From a checkpoint of a small mixture-of-experts model trained on Wikipedia.
Size: 10 layers, vocabulary 8192.
Experts: 160 experts in each of 10 layers, a softmax router.
Below are experts of layer 2 (counted from 0) of a mixture-of-experts language model. Rows are named router (the router's row for the expert), up (a neuron's input weights, with its number) and show model dimensions 0-127. Each number is 500 + 25 x the weight over its row's rms, rounded and kept within 0 to 999. Numbers have three digits each.
Before each expert's rows: "comes after" lists some tokens at least twice as common just before its tokens as in all text. This comes from a sample of Wikipedia text that the model never trained on. Tokens count by the router's weight.

# expert 130
comes after: ", ", "well ", "such ", "known ", "ed ", "served "
router:519510499494502524507511506526467482553504502514553510531497526512548498475487546508501489511530484474505522493521505520508512444494471468520509448526488484486541484490520476543467489504477467522507454492516491536515523536490446494509511456524540493490509506525505482533487461520505555532532488477488488503473516502491466521498496501499493424486479546433485520482487510499531507473507
up0:429465463528495482531509478524530497472519485473507528506506496512527452526463450509487543501481472514540478518520464516514480463502523490531494515496499490499499466479487486480516526535520475533522500501470517479548465461437518490486502497502490493479490518484492487473531434532474469514516516470505501500468514486475493504534503521494499471499443498482527488473497514545490467543519
up1:512457446514480489511523458466523501473505480474488506543490517498487528484505505479437459489525507490508522497528555525454460502522487506452492484458506486490526506510497520473475540483534469457455499481541461514491575498528490511484511514491512492467509518535488509474518510503497484499490495493468469482518470499456482455504493513556505500536464507539515509528512502486511481500489
up2:515560507451503500525461495531490489492518511510518452496504505491506490512459497535467515547531508483551480518451483506508504468506519505510494498532485503490497459482534497500462520519479511422502488513474499527509529495508464496489525498519480470456524519502525495546518518504518535548483517491556503479444489528496504463487477461474482483493476496513480543475451514524467505491500
up3:467519518518493526484513535480500478449459518491507523498522485449473481514477530550493536461497480483480483482491502488482523475495529495489505505478497532489513499516509467482489547512497531490513460505494476524502529525497522513517510501483449524471467480497500468506490486533510491583486476489476456535499520484518532543457538519520517476468489509474529451491471548493456518466516
up4:496484464464485493511504495511512517507499504534512482534463499508481545467477516566546499528502474538486497491525544525466537508511527530501524492486504489477556521494461522500496480528473457478527458477507534476513485481503468514503506456517535502516528530520495528518524530479486506467537505512466476471488468533519496511510539492494538503452513531553516468540470507477513468510504
up5:437490472503546483519515523513497496470519476506510482528473486489489530504496498505457512485503495502514503449532482525555472533511482499450458501465477498515464517516491476460508514502469513520478472486492475472444484512467494540489509509504515508486532481505493510477511506469495519474508500509472455521493579500514528503534481497508499473487505490429513440527498487442528489491505
up6:512525476534498503488483499461483512501464511516465503520503500440517481520482482484505525526541494479482505524528468489463537478437500494524513573512525528504537495474514458484499518567494449452511546498507502531520529511492507490517479492504505513499549513478455488516496530532481475457482522523530473488531481518522541511505493500502488511505516498503513483520460536498520466516462
up7:500553492474505485480484517506494442483487488531491511465471527456475514509495467466514478498500505471476528530537495496491479504500514515479493486508506466524474472506483498446447473538494540542504495514451536519466529514493488494440494464505499524476505456502550482491512550510465493517494516469536494475503494468472526510520485537521463502452476496502485451506506474477485471528492
up8:517564492506535537511483487527507490507530481500507471508461522539477500515507526499519497476515476458508543474487497501525472447498474503473496500478509476545513480484482520527460521511524494490503552466444525491480464500508513467542460467519543481509486528531499524461524490505496519545553510547489507517539528488492506520532526480475502488499511545493492486517518491523486490441494
up9:462481498521466466491456539486522490516508453491462530524558488474502491481483529475463484538512509543504513475504512527489487461500506539500522510527521463485498521527533479514482501503483547507476461486486513508478511519457504499547482515509486462506509514470475490511455484510458504522539511500476442465531533492445495494530481520520468477531494497480528541472471474470508498499521
up10:472515476506580461507528473481508473475520480519527502517512491496494532502528502511494500531505474501503502497495467509476498581482462488509508529516474514516501489464496500483492475506483447503497529520477478497476486513500500521528555491533528523493493525467485527517474512497451474484491513466485495489503510495554443513510473503509459476475459559477516510505486488500536489576512
up11:484478448480518490501500491526493476521507540501527464512505464507482431488477491497531530512492543490456547501463452472492490460450488483533511484510516487480465544474498460513537482478449470484480479518507522500492508488491493505480488496488513458507498524525508490479492486485450552470522501522502527494488512497456499516520492523510516479535529535524507510478494518446463475453509
up12:490511499440506503502534491479526545503491520452484506518452509497466491483505481457455485533519512486483521501522503482528563508511535480521487547500499509463501518548527499508441509477543557507517507540492528523467517532462473491507541518498493513511519530476474480538496504497497544485517503490471535506513467463488520540490521463489455477518462476524516500489477487495501515502490
up13:524486475501486500487481516517500539572483500440508496525517493481557496456503504513516501497496479522486478491493500558471533501477502511484466472554492464491506550522507488468492520498463489476457478521487497549538479468513507541514534487492520517530506522454489469546497489491475471480524492443490513471511486540528516515530501483497462495468495494444521517494468514500482498489490
up14:537498518510542500497513456477479530502522536509466555458494442518518500517556502521507506476489530488520539519536499471500511506512487476465477487529512532500504514539500501537473491515511506502471510438514497493539524508506526440515536510557495501519453466499488476464488488491504490525527487488488502500480527479511521486461472466491446521509460485476497509464536526481466490509510
up15:436515503519540528479468549502498479508477475500469484507494495495509548498517467503469523513490497557544478510480468463481483521479526523436477548539514515530481521490503457486460494490491469496484506504456486510528515515497483505536489492515469517501503501507509462502473506515446489483455494469497484503473483519529502499524498527484479517509496463497525467475544550446533500512523
up16:539509435488428482470479496509492513511490529496489499511497452519477494468473510496512488497483548507515571514473484496460464492477496486505484494490457515505584470455517534499478474496510486517489488503507521464508497497502490508503496517485487508489456451474532471500454489502504543528526506474503529497511531572494536500500492479486510511522456491472525498525504480484480510485500
up17:487484508500498482462466485517550483515482522501484502493474515500483453536482526506504493520527503505450491559504474494535498447481496439493521481524513522506509482484492495488527519518506487527462543555480508462526490476489472517500513491513524439425508478482511476469499495463509482461483498522455509511477488496474538513479497475519518487519486506476447466489549508501496516531474
up18:517468520525521498501514518472500484504524500530494532455486472508455489495439513538485496468497502481520518479523461494502495480521517479463492505491515490511509540486471524513531524487504500505485515511419494528551499514520485518530461502523527515487508471538497470480464500551521497498515515477465518461456543448533481501491495506532469521550504482512492513475476477538559478481497
up19:491499511515494502487538541506484508492486453478502551509498505510477541483444530526550525490490538531492497488476531522497551466486510506489516516495496454497484504463492493533443479502506535461529543500511528489494537478500512508484498499522513483498458482516473516498461515505477537496508550488469533481456517510509531512489514502503525505521539468514532470463433538485466471515496
up20:486481514521520505551482485542522449500496477460515442506477548499497512464534506472480545478494498473493546471460529541504490526479500520482473476502497464474469481496517511506544513479512526531496548508471506469501501487534515517504543469494496481509520534508486502528507526488480450489508494503488508500521514524460494526548487490463473536441523528502527467483466504490503529500538
up21:472548472496523515515493507479516539532506511498476488548499504572518528486521533473509523478497469518516534504528483518487520502487506502499499505543539491510496503499479502502512501452510464487482543517465552516457532539482474473471470504481510538466529542500509510529558556484518518511511473505479514454528521482482497471506516478462503517505482506542514498539494505511481492553464
up22:484465513488494503451531458498514490541443474477497487496487484499493505556501488490485480456452505507519514501545481515536483519491512472494516513535484477489458489503516460478500537462516480516497526519554515491523496484478537499498474517496470526532494473514538531515523495474465468527476462494532499501542478490499496518480477511533496554507496432498495530505535493488455545492522
up23:497472471443506532523480529511479501531454514496490455491481493525485480490545505467510469472515518511504512506526533522528483483478513503493521455495486524493472508491524493482513500534507465449494498522460488487505524467484507553491522479472465497438510503509473465491529457519510525508513524471529519476500533580513474497518523513472523463454470506528535490510485474489485515537517
up24:506488498527483510524524480488510461516521499487460461486512509492482540541475505517501491534501489484492442487459470494479530457468447502460472499471486495516519504493493472471517502476473476469536520523455542506490494511510510498485477543535526502448480447494489509486550481513446506478490479476471533456494452503526500501504471482492483464487482503475463543517484494460497522497479
up25:476466527484480553546464567498487457470476524495492517477466500507491521502457532548532464506508487491461513514500449497518536514482498511501491488537496495444516507473445508524506460490486483498489507480527528481499476494535484536475503512459481516529526465525484528453474466523531544512485513493490466462516499522501488505507495512483512487481482537497514484497498497433489497482496
up26:469526477507478493505476520535517481497457509465507491474503529484470412496521466485487511476541496532527499478532503457502497462530516499485520543505474534469526509539481497529482479537513510499504497480520491476545533477481472466510489497455492474477538489532491494534533507482456488507464489519465482492499519484499529489525461480520535494487515492537503527480534518489485531452461
up27:486497485515514526458461530491467471494464499516433487492490496466454479523479538514483536519501427447500501464531528514485523525498503506464525484522492477474479513496506499493536534522484480521456526513480536505511517532477498492510556513510507517530511540536484520510501504524496527480497485533478511531493487480538529460495488476497498503488504512506545458510486521430518518495471
up28:527513492508539498488511507507522483501535493528463484485510496483460483513516479482450478503518496492531510493550534511499481526479512508476559497478516512515490492527501540531521521488491482497524505546531520505488488508485544513498469493495512491528523495510456484487490512531512496430484489526434564484446571536535500505490484522515496453486536482536544511538496498504496519493505
up29:470464568505475519561475503491484533497464488472524477525497505476523491488496515506484512497491507541539508453481487513484497500517476520508486500490498464448494513497491511473508492522499547466511522493508509480469473455472511552522520466502507520556471482521517467557448525519519480499520552502493487488467507479487512476525498494458524529448505463512508487491507478494458479479526
up30:510543484511434495510557516451524497503533513529548497532446493536523462517496524507486496491549491458498460461477541532507493534484474505498526467542505495499490542512550481508511509481474486521516478522480474509467510510468500530465491457512536463510510504484510482508526500523520526526491473490490539531522510493508489505478467475474489524510481490491481488533445486526511519513481
up31:524499503457506488499476496503489464495484516523542536467472507523495476482505500503487529451523501453506507517507536563493506491542556519431544462502509522514516489520531522529519499473510477485493471489487505469512491447456467493497498469496509507527488500515472475506530496507489529500531535510479501527473498480502470507523477511553494509532467569516498523484516437496501518519525
up32:533519531460538518504504559497478469493519467512514483513483485473573539472482524459521531557502519542532499483527511460475516533474454453492533517515525507504532492478493482480485529515494500502504500516537503529497506475512487512518525482493502505517521463525479480549506511499460531478489486453480496510500517505487489487462504525483511456503518538493553492488543518514532506470484
up33:487465456471464464455510480528510459515482510469503475495483541506488468526478516516564495450499513530501535505498569492523509513495514501482496461489496516489499526508492493462510515471542518532511511510505493508459502526486506537485464488534461486504530565469475541537487506485479499500485490468518519476501503523508501494530456557513523533513503530475474508520470456499503488495479
up34:523476503471484465512508538507514499481510514492462507481492507476497508533508493461496489515506512473504527481490497493483515475545469491476538490512439490501532497475444473504520523493493477470508528477504520490474497478507525453534453500491464477477511483502436502479477505480548490486456563523501497505469508470487501509489481448598477494486468509494519505534492524506495516468473
up35:510506492521475461493477485537558495538485507506518488531508549519509490434474500499530504502463509480479490482488482526508465505502506498511496504419520468475508463470523454486539462545471496508552506490475505501530511540522491530497467504502510478469458525515485520499480523460486518551478522526461516513479520496490490499531506505470510512498501503499549454504450508501471510512528
up36:522518500497480484527494454458511474478509498528499525516528540509489476475483510519505454487464496517499477514524537479417554525447514491518483518504506488519522480551515493528496509503481474506493497482526500476487507489544531509534478471508502485506527463511498507514497492499572518469492510479549490505484537482503517466436449491463475489502501500465504468499469498492498549481483
up37:534506532508486477491491485508477486495483465486502503519536489499508456505454476495479530462490513509462472484513513492516517497500509499463482542497463529519485480488514471492541476477514490476488496503542480509455490451465506513506494493471515491481520504511455517454527532486496495460498498474540510497497567514456518507493498471510453569504492496484560480477463456445498535489473
up38:498496500469474497483502531528499491506494481498483536540504517526491520485528471499536520469484520495482509530478524480478507487513506514519539506477491529493478502498502559461473504524550515493485414437536505447481485495493477521498521508508488466450541510489525485455476485539507536542526483551484467499495488535485520473479529527498517534506514460492516471506505525485492514541489
up39:541514534485530531473563469487490524470535488488520501472502517508513502510515516465481507464497491458437464511511493472505487504519509540525513460505501468487482522471519475487506435478508518537529504524531484559506504511495484447501545470462513497519470524530537510517497511511524456511523508488461531541524485495509502499476496462474502502481507491447487505533475497515500529485527
up40:498491494529484524518551521469520511495485512491540468493492519478459510498530512517472485522500519506461483529491527548508489468492528522502474476479445445508513452542492496525495513497507475491494455465520544482487541499545455510499474476482532503491514519458499506512544506456542489513487479479516483460510527498507519498540470473500513465448457524498512516500480496503487516439514
up41:510490514525477521446513481471501499511509478539513474476492494552508515504521529469501569456469457537460516509487543542558456501512499484524507540517475495494518512477496490469514486522499505546517438536486490494497508540492503479513541517506521490509504504460494496504488503515498501519477525458482515478499517487524548484492543479465490503495506535497530505534535505467559477500499
up42:471453498539444482529525481491511530532488513482517496527486465509493545505512525491536482522522494477496528498487475553499534489447471458516498507497468500472514509492539500490502478478487470485514463461479524510456550503537491515519504500484467488428490470492526507506506474523497537457473515484526484518447538502487485508500507503510505519482500470490560467472475508514522460491508
up43:470540492503515512501567509531471496505462506524480499514490496494498501488512522511482497464523502484486527468530499464499474520510437491494473456494500516517516509474495513510510507488528535494451518480526462497545512525505493541508475557483519492497459484540438526534449530494479490514517500482511455533540500505500465481525485513487515489480521535539555456514504527516497526521528
up44:486507515522468486520487499466456498536527532518477529516488527490525458438520511507508499458526476526496499518484523485493562501445483488496475511500486496504487487528515492484510510551491486476524506525502493481482503488514505544515481526563494471501489479472504517489513492438547473513537494492502487491483526519509502500500470522504532509467525492550507488459509467472460584498468
up45:499528537527504510502450494539504464497502494492537489491499524536513507494477499497541508541534518512498457487516502477541484501506482484555456481523493506503496433470509414483503509509473517518529505486500556506517472500517548520479499486486520483563490504486481512517493516486514465515536524468517495483497503515502470433495521484488528526464450526497499514500477519548506506501509
up46:512488500524500483503492530556528495515481508461482549528490487552521536470483498469513488488464528525475548545497479471504524495517526489483493521484498460521497515496519538495489511528531471504522485514494529482520484474512493506470507478464472512513501507488482422477483511524502472454485498477548501518459518455489491548529519491511494492473486491526527533429519551518486513504493
up47:517521466522503512476478524539486521462505493482474508490565485524490480480483473472507476500508445481503493521444496518474518487509489492548538503496504532474439510466493522499479489483504534523503500480509529505546485521479504548507492473505500485497520512518464528500493464441536492499511511494481498500537469523459501536454507516504426511552497527483492544514506472507540509505503
up48:540476503470478520490527490560520480510510463483478527502449555530491509520453488506507515513526541506533480453480420486533461507503517518523519493513446484504544503513505492525483482509478486513505515496497475492516492529515508538530535515512524459483453515506528481504510520467552483489494522532519466527450499459503502511487470480504473483517503517471491510461495510524501489491467
up49:513492521454511539509566478485480504494534480491554485496484521524498525516512488510476506531451508499520470484517489473450463501537499524476480449495474473472522482503493472512503462471441537525517521516507510510472456519495517520486553497478534495527467498514521483500483529542505476542545475478491507493542524444501492479505479451518483501488518525497505525492507475490465495481514
up50:517532509488472507478502520539489540506512461500543537476506520487527487479515445453542499519506510519493475501479506482470486508475514463502485488508484487470507509492501516495468514493491509496522533526486493499511541481516439518483489504483559539453481479506467466502498497497491474553493529481504471499492449529473535502493474506442506486519492469471507452476471542453470486545467
up51:543496469507512485490504507542521454439548508493488455464514482511530477503506503455488488515529511494490547503468490454507492524492503470498521488503499500489472511548432495486497503479461462511497458496488473514501487509511498441490517487484514480533569541488484489522440512502491471507514487465477501459515540517523500529523471472482489498521475497492500465468526530477516489504518
up52:494505519565485461472517517488518476472484466513456503547489473497542474551500504504510504487510510494509490489529544517516529520478496485539533455466539502503495478511480524496456506513475512511506459469506490498511541500480476483543478459506542504503471457503507499478443519505503488489543518486491462513503538543452487503484450540511472498475515501450488508498475517497486479475528
up53:510465522509461519492577513439472518517498499432494493505490488487535523508472454482566518505491524472462451511474530480492472498486498495495488543498486467471489511500471507506494484487524535482496465547559523508477509461499515498479475471554496526499509496487471475514487501490484523501477477493490460486457508482488519521520476508486523510510502496485545456490490531506523480513471
up54:501511499475518540530497498492491529513516477506534476530504501493481448464530464444485477501549489489511496486496519464512488521536527496493497466487435543516492543488509509493512524498477460545520508513457516509483540519495536475491440473542508546488483472500475503481521457513484489471526500487495497473509517524526504495503484505512502507546482563537506525515501498502471499504431
up55:532522450493468529500498539504510540524479476481509464494506457540475468535472498476538518495472475482524507497500447502468476512488458488501527473487484495472511504470515524545552445553481497490496475511484506494504493533489530524535485499478488502460488501472488468475509487467494509525496426506476507507470495507464493495509499526435494480492514507524501474518476483556516496530504
up56:451500507492563532485511493544514475491486429558535491547505517522509502498480484502520473489518518475521450490483477527439454512515477528472511474509506492457486541491499488491513475488481532485511476506483495501498485475466474522467532505452539482513499510528470500504509509448485530531482501509487482490466482464489505504543505508500472489525478482461483481542534515526491514512523
up57:510478545492492478557481443555487469521508534473486504489483508500521515536513429484485491496465465467493505434547516526556504498521533469529473481519481525507527509506514504500527491517510512510492466481529501503518531514492485555499467524498472489461491462522505498497499483541521508492546519531512484497482507493543517497508519526485480514480520501488572484508508515527507515489516
up58:469537523445510493500529532479476479566500489512505473486529521550502493491502512516500505494464559507502511520532483463480498504458477498474511507479492496521504491433506481505477500554508502498516497501514466523506494475502484484509493454544486503456456487511505516470508517474532505489523485542526462532518496508495505523520491511497483499527458505436464509539518524490462508563523
up59:528487522486511461495498461459495533476492480465481529518517479484505468478438472528524485464462483502502461493533501500511484503486493431482531502498505500495483455518470506522502483484545483522472493529550522507450517508480523499473501549493537481466492520513541491494473464529506477495506490522506460499495481457482499526528490467504498486512549498489528441494515503460524515457479
up60:481470522476514510574495500508476486499481458481507507537543543513534464470499506524478506469504526491419491489473491486534543477507503533548503518513498479503516502484531490475456505522514479530532471511479471497524480498523497502484498521539514474513514535510519473483522478498541476494481512498463483475496486558511525536510519455506500503513504502503474548479514538504450529534490
up61:517467484485524527488519482486518485507486485460495527486464489470480496535484486484476460469503524479551521520504529456510547492494503479502492508517500474519499487481466523483530512484483468475472495518494526576497466529515530468521534502544483498542525488494510520516514520470493495508485485498501538543509471522489538487492490462455496525490532504557484517483511515478513453443438
up62:510467528437503511475460500505513492541550512506443504480499489510512514464507495509493497535533493451523473485506466500495502482507534512525447485475503452497517536498505467513479485500545439552500524469513524496461501480455467487526508498501481483501504482525537472482442449490477465541469486481500500467513448497483494518487500487482509519493480509496474509483477493493483509480460
up63:516499519451544545490507473461486493484529509486503545490512493460508483470535492525489502549507510517474532529535475517530470512497492509473494537521460508543512477495517502505491484474555435465511513485479522529487476534499532500546465534516529508473560494518499513495513530500507518491494489477491481509522508489513491522487460495527514502518486535482472511473540523555516516543542